Weights of a small mixture-of-experts language model, trained from scratch on English Wikipedia: 408M tokens.
Below are experts of layer 8 (counted from 0) of a mixture-of-experts language model. Rows are named router (the router's row for the expert), gate (a neuron's input weights, with its number), up (a neuron's input weights, with its number) and show model dimensions 0-95. Each number is 500 + 25 x the weight over its row's rms, rounded and kept within 0 to 999. Numbers have three digits each.
Before each expert's rows: a language model's description of what the expert responds to. This comes from a sample of Wikipedia text that the model never trained on.

# expert 17
Description: Male given names opening a personal name in biographies, credits and citations, such as John, David, Richard, Frederick, Scott.
router:514522488464496484515513493543526464516524547477468499506449512487497485519535446489499488467490491479448480513462470495507471483473526500521476494528493500513487498526511531544530534508538477506490540472518548439515500537492532503495460508504496512499522493516496495499464519446471473478
gate1:469536480458469532492510497540538490472510494540500492518499504472487499499533440546523496496536533569471495507491524518546503518539514507514460511481510499470519506552488491530517522548483544476479493509492462473511484490529494522509491508460481533515490495495539507529528502496493528514
up1:499499521505509486452472550455509489453537470489485508529464497514492483533495486494504493523472496468495523470513448492498547456522492481496518504483485509511497471506506494483508475465472453533519517460530519489502502472496475489493416476548503466509463502473479468480502468519508483513
gate2:469528491482468526504493500516458500491501483528482498509520514552489492451514519481555434473508515527528502504518494549489533474512476509533506472492474531531558513516499519492515537516475503501507508506463487467522534490492480536504505536515532440501493500499480530470477509517452475527
up2:498527499488497511488511521469536494518464476497535477474492516456488494545492506496485548513508486482506515497509498483487476535485501496481516490494538478485461520489467497504475477477530516512494483492525557478492480514506489498495506461455513590530534487527530529477499528506590502495
gate3:478500492490530568499486509480495493499516550535501456545480529472500528523509532518486442536469504520485519498459513465498523482492503477514477509511440501542496477523532488524538502509478493491530488487520532480495490521530508503489496531438470500447507498496485493472463463490503508517
up3:520496512518441462504518492516479465515448490460506541504509464518500453489514468477510520471557510485514471492558516541502483495507494511493526503481524527481481530494494494486470514494527515539507522484509454518472522488483483477516527454570492503536497480491513522535520529523501488524
gate4:535483465505521489456524541519502492507504440483515472522525523504482491496487547482490532498494518507503547525498466504471484523537500474496516504517499539479523526539485510490488486519526475459469512468547562542500526496538495491524499511532514507487506507444461509514476461465495530496
up4:507489500514494516526492450452521528495474512473522496521511489503462497493479514506476463505536498514491493442459482491489547485455440521498526490465493470482496500509503494536515513494471506545511515529480418492479493483466531495484537508504491494511497487559500491456530531499502477480
gate5:514521479535536467512525494475491481512481520487518475470511513521514497523457492501468539527475530482488457480524532510538491479472520483524490499511496467531533515564456475499507471472477493462535516487495491492456476517488525516523486540475486488523487460530516501491505574500538522510
up5:481496519496506505488498483523501496502472501507543508498469527484519475484514454487530475481533453502506503529490475503471512513549507520470471505521537496475461483454535532506501522475497509532499476554519488484534485511533504512442508507501523464448505499481551497522496419521512495528
gate6:505522513453517494481505510529444520492491514439521500513472477537488433481496487512483513502512554510477571511491486530496495486508487464493500502485506489505506518518534495511476449518506459526508481526518476507492488498482488507519527495524503524463554472479465454491489488487543487545
up6:467532514495441494468497470466509498491504516517530521479508498484457495545433516506481520512484507510525514496489533528489505492496513547520481485529487519492553497485485508465495485492485451505527430503496487456548546495502535469499469463493473521507495514489487486535511503463517532503
gate7:482495502526478480487545489506501435541500431524511506484491493464483461508474515504514515494463518534454475497475415524511498500469525507487503513508478513478479470511512524499502502468530530516472517531511519532498525454480493457520498496492524512496503467524494523530501523452490475484
up7:522526491470501499493488507499500541475479546500495511537538504509532543490525497511496486518514488444525515488539513521463468488517499493527504470491532515507511525500538486499536498493476473514529516475502510493488484582494507532494504515480450449463517516463507474494503443550526538489
gate8:482485473479527442517508522511479500518466519540517479465531511491499502527519495501507523462510517464474501557496494491522537512518489485510493488483498536480490506489499434519473477492493447544514532514516496527540486522517462483495468475527523474507461540534506529481462496474456471479
up8:467491464469547487513486509502504497530497512533517471501536500495481508510534494479508520458521526485470482554510486500523505510532485476496515487470514539464502517494478437523458493500504466527526519517516520516553492532505474482530491477556518468518468538519475527485473473507452475471
gate9:494525484467498500485484527490477555524521505504524536472474435516501525546480535459547495486514470467499504520527491504488540460473506476503521508511518539484516535473488495483530512537529503483484507447501497519520461476492518546510491496445521477541490510469524477485470491518514506515
up9:477574488465501513507498479553512514498485513539502484522498508486501490470515472542495499534499522493506495495502478495585484523531501506501480485492489495502513441494537507547496449474527513508481510516471541514490510510512483474482519528535457492489484545519520538506557513493511527507
gate10:478530445479509492544492505478509469505509475502504535532520502470475461491492474503518510514480493553485513484515441487504534478504520513546519512479503529535516545521492463501499496504495526526457503522496509473517462477504525525536510512503478474541458459531468546473515529522484534524
up10:471473520505494517475490514524475518465460484507504500509532461531488518525523554461495472518543482472490562495503487526504463516515508498471512498517527501492529498510516513472492498498508502462508492509528492522492556518533488532493515499524523501499547567464486458516436472496528471481
gate11:525536502481487494484544511460530489484506498445511490493524535446457513518503493501538529472527492495493486441498503461499484533441476493502513506479493492516494466483539495485521501564558488488493516514454502440475478503514523514526512519486499487497485491524469485483477482531486480515
up11:531502449473522465510521537493506469500532483490573488474485466490433534487481502480514529503526548508533487483522505518482511476484454503500507526502511475489486514489484493477546523543492505493487490501460520507516501495443470514532517535522475519507485474499501477480456450509505491485
gate12:452528484564446446514456508512498496511519545555445482466493461499488488489509475514501459503483489496487515538519473498496473464507527476494548501501488506497510528508493468510513490500520534480506467529475516481527489491514506520485488505480486475479528535463503497517467464474459509531
up12:477501502556449452491462499501482469510520526579458494476523484508483485497539453509470470524480499489485525543522492500531476463521502462491543505511492539492531511532493454500523500503513533487511465513491501502505500534523514518469507507504494503499512557477494500536478480468496510522
gate13:531510485525488481509511489479485497511528537508560521536551451493498519462538490516485454494502523486524568503506514521509492489518520496508509522454518539513517514519506487466498529508475512523515534481508515556548510484495465514489505529512507471486541515518466499484477479511492479565
up13:481484501483532524501494526529503486497442464514432477458503541510515440513458504498507546484482515492475442502506507498529503490485516489502498498556502494519501472462484512503489509518501499464456470507486487449482456500508509503532489472491529524499492491467521509512526537535532538477
gate14:492524509481449498478487488469512507500485499510490528476503467513514502506475499485513527487531530513484465443495497440517493457509497528541471426504499452503487501510497485523477532501491503491547523508446469479501504534475500515476460485493516529496471510468537480506522460458524493539
up14:512485515509548512501522521533520529512452524508466451473512541478502490473491509496523518486453461491507503555526444491471516517480504467491497521512520527507512490462475482504477512470548480502507467505503527538534569492497476493492520514456501477476541479508488508474476535485482481495
gate15:507525477496467513505536491485465473487498477523484530490539516496522484482509491511522475532516479510496517483412502492476510480505504483496484498486491563501512508458472499517533507522479526512519512540485487474492504496511567483505499495469486571486488562477463485498514452469490527488
up15:520472543506490501502440518519498553516508538499487484464501500513497442516503505545454492486502521517443506511551507513510466540494487504525504466491503460495488477520508500487483511536520504496478502479553505511527513534460472521514482523502520471493521451496544494524497548535515481488
gate16:502532543537490505483475484521511487517520520525435486515529485497469542495528513492519463477440470461485499511524540464515493473505521518514490480557491492552472490495528504507492488480503557504515479522493516483515517485492438504508504507502483481505466515486522444518471518489481535524
up16:499498466504508476473502543445545541468467473479498482502500541499499509511463518498514529497516547566476499466468457497485465504480498477515477527507491503461484524516496496494531476512517459495514508484470514489494488518564510465519490534535504532469519504460463496469528511531510501495
gate17:530475496505480525496528471502521479445503529460539510535538505542521497535525522503529472451514496498519501485535508552515505521513494492506516528506510469531523527528466501524502526491543474537514468491505474457497496490540523524488486479481487461472547467478517454473501468503475477495
up17:471511479499493524481480507504492493512497477493481479479512520475482514459491448510497498499483463534486481530449490419530531487493473420530516529510490536469460509503499493516515499494457537498472478545530508494473500503468542530519499508494497511492532472489477534485535473492524483513
gate18:478500456491503505538490516474504469474475534498506473489495535462472501514483458499547504458519522551490473530504511545507500529492500457466492495474518504472489548471472497495517516524492484493487484528504493485464509485482534505530455486522482561495529477509480556530488490554487489480
up18:502518502482532489489520531492466505534469507494436493500516483503507481499447502519511477503499493451504486483515485472530543503490528549489513479545477522574482454504556503496461499508502489514482499493515507521515501517536507477533506538501503485497455513515513519477467548441522517505
gate19:496489439467520507498469544486470493488514465541578478532476486501554534516504505484501490498500498490509498521474509509512487465530495480537488507473524523465457494485472500499506476513479486472497522527525504456491497526463480510486487528486517489464496471516470498512532443462514452518
up19:511459524561513538490518458516518488475503503492446520520507491476508519508497489555513471514469513489481510480527501460537470512491495516420504483500449509549504522502499479493517525447499530504486500510501516529503481489534500505552516482476454488482528515523507515512489522526482525467
gate20:449509511471507464496540476464511493507499494468518499475497503502499483458509503483460480477534509547537452500501480519510503497495505538534529520460494501492492448511447493519439501494521456535487464510467472513478519496487507506515530467535486535461510512473512480505488501476542461479
up20:540503494527477528490483487510503508482493508527501489524499517489504479518480502526571468532446479485479542523498508474506537500519523491467481519519511530474487543499524498463571519529483546474507525489515520476493504514521508496480446525439512474502508492534505503462518504510462528531
gate21:499470514483488476563476466529485511501506482537500454521497484561502505506464472510500494548488461499510507521540509527509461514480482503522489486513519509491488486491540488518517536518525486484491437480506540510495490534478495469523537526471528490566523525522467515480506541498504488536
up21:512508458497506484442494521496486498537486468494501501518469500455548515466514539517494495450511512471487534458488513483521541478497491524503483490521521485496496520553446528426454502510524508490517532489489484486520513491497527492498475494514491520466478498503501455486453447506503496468
gate22:508503477499520485491511546526564487498443428487498467480532530543475485546472562461507477503493508484504515537519448480520470532449513504470518486520514475514486519476514501529495499516519466499500496509465506496523516485487544504516535486531513494490491517469514531498497502479499508504
up22:521503533495522542523484463514464497520528537502483555527457501493507507469511488502487491537492515536480507451488558486493520466469470494518480521512468543495512488511548546467507526499454484504520465463509446513527500475499494476495466500490512500537498472523494521467511472531506507517
gate23:492475531525512508455484535471515545514540533488468501492457530516536531520484528501507488494472490525505473458523503496525449482510524553513476463508522460532490488485477484527491496502501507468526470507501518504499501524583480488498459470500494488463524483479516487478518476503452490483
up23:477469549478500501475514471454546519524498487504460485494529501581515485524522502483536498513501481496535524491494480490496453514498470568477503499496507493535483457511459436480525481466491457491490523500520514522490497529485480496490514473479479469505484510501500530505508547475505494482
gate24:543493489493517472488513507494507476546479476477473533536489540472481516511526516480538489470495510491503514493501484501502488493522535530470484501521509477500514488449466552435504492513484451463498538463533475503524511495549476486519454526510547509480495513462504460494477505525531484475
up24:476443513509498506580522507509458484453527509481504481494529533500471466507522492496474457479521540543493507509506546507509521527489486521514487507487532451501504521465464508477459522507482531474496450517494534510521466508514534524491503512487502511549503459528506511511520516471511479496
gate25:492463519516497531459496510529484484528487495500489505490540519524511485474501460495498503482498541480418500523500523459511495545484499508516542506527504507509496514460495528519503486510506521504482516500479523443567486535519515501494517509480515523500492492447510542567523524515530540507
up25:543440525555514475498494517487467501473510504508496511477504578519541517518557513467469505494519536517474476510498499497501506555524517503498503511491480471485469493499451492531445505510508481493482505507507508495501503576514513497461533516475495531471493523467532498517487510515496508503
gate26:477502502517526471524478480457523483498525566498538478484486436472446488480493564521504462511557508496522521480472491510510463508488505520528493516477513526502511524543512503506503464475495514523509544461492510516491495506505507511479483462526469515496497539494448506510524503478532532519
up26:505486502487528486528479525486530525509508527539464545478516507464502481510515501473485456452509497504450498489514560482502513486511500491474476462506532497525450529471493528487479528447519486487505555523456483482547461507463471508505466514470507515488486515488496491538493526491465496475
gate27:517497497491461506545483516533466508464507490490494533514512443501491514447517518498483498409508467512495544521539508514486509437509502466484508475523498480477482493547505507495514497507494496482498506529520509494542502498536507544482507512501513470569501514501512518496510533519473494546
up27:504527456462492516540508529484485517518507528522466529568512491505470546516525516523499511504488494504485519482531526478511533458501533504484488503451479513537507475518541491476516493508495474500472440505492488475477546452480539540499505496486499515505508513462463502469497513482439503486
gate28:521503517540498508516432456486484485478480505512553514521505546481542487468440534536488487499509461481551518466504471453531468488520489496508472495516474479492469462488525481518507507467520505470498527529466537509502525529468500482467502501524508534511492509503476503502506490496503467465
up28:547518487525526490513448492474461484467523468531551485507493547498525507501433519510501526490532485477514526508481467455549475505519471529480466509516527466498464487489517467489513512492522494538489508526479504509495504491475529512482467491532505533501485522469450488503518468467514491467
gate29:530483473484494536465475445490514491507506497497470453515470529542519502497504501464524480518494493511508500498506479510438486494493456469496556489472528534496516502519557543491482490470469488517507495512483497510518509479517480548446488468512484559560491497492500512511526495526504481527
up29:451495457500512484492522492519495463491499515506510498466450524491499489468510483493486469502511543464539467488465483498485519539469514503516522527494453526517491470487516523487484552533487485478509515503469486501509535466485494516440505501490460524493490511502481545521503479526511434562
gate30:539507469488482526455517490496503467482515511498577514491503471493496474511489470514527480514502502458518506520509486527501548498519515514497523531499491456487476491524552508509483483518469483498457576501541470528507499492474468512495477502544486453464492516525509538511470507466496534510
up30:525513550482543488499523466492466501470533540514478516502477516493502528488460452496447517498520513506470489492476495440508475488493499475506450512481478488499510542487462495472501489513487496502530447553456533508463528531529512479516452511507524526514501528473479521516521481511492507521
gate31:485550456529483532464517492495542455475518481483520504499450498505440481487507473506531514491495501540477484496487524500497488547519502533515513485493492511520520492533528520521543472449486477474495518496501479512479533477528470454496478499517513532462502502484488541535484526553474477518
up31:519526546461494520505488505486493481469488523506482552544480551479459507461486444471539470488450468529514448478513518498538516490524537504498483486492509498521471503518503508474475489495492460470499519460491543503488524507503496485530515520503471509451502460509543512521520507536495504494
gate32:496558500507460490534481513501482476509510525486536547481500513525471519509510522476563502509513515469515508454535486501481492469540500535474549542506476512480506478494538501507508507515490482514521467454457478510478526516438497477500483451507476458494458496499490514466489468516494494504
up32:487537487488495524520486513489501495494515541479505525512502506510479512486483546472544495509472522478519498476517507512476495521483487527498545523518485480490477484490553492467569550533473515537487441486428517522471507496457519522535514519522506475513457492504523511446497510499497521489
gate33:530476517478513454521490484507492474473484502460488487495489495551485453502516469495485506500509478468486555497497500539503535483538498488465516455449489498496532514539492488530448514521499472511457478519527508513537499497449496493530545488486494503556476478482518530498464500517463474508
up33:502505501500494471513527518496502488495498489475524506452481473494525495510556490534476530486474529487549536491493472497524535501504485507444487489447444508523529529476500480540477464503518488506506542500520549488540458469495512483502511491459532500512487502527537521508469527470448477505
gate34:472490457539498483556490478501501523491530531451506508478510486548504479547484471492471514522473532510549550519481503508507475512495533510528522506504455523523527528494501497525553501531465485543526512542512514508527530456502520502512528507520517496462475490506508519469500541491511529490
up34:452482450552468476539484496498496525492522526436517525455515498546484483548511478489477527505485528520532520479471517501496473519499537502532520504495448512514542531505513507538544504514486494523523508538515483516521528471488532498507524492520502537449504497500526508495501536489505502486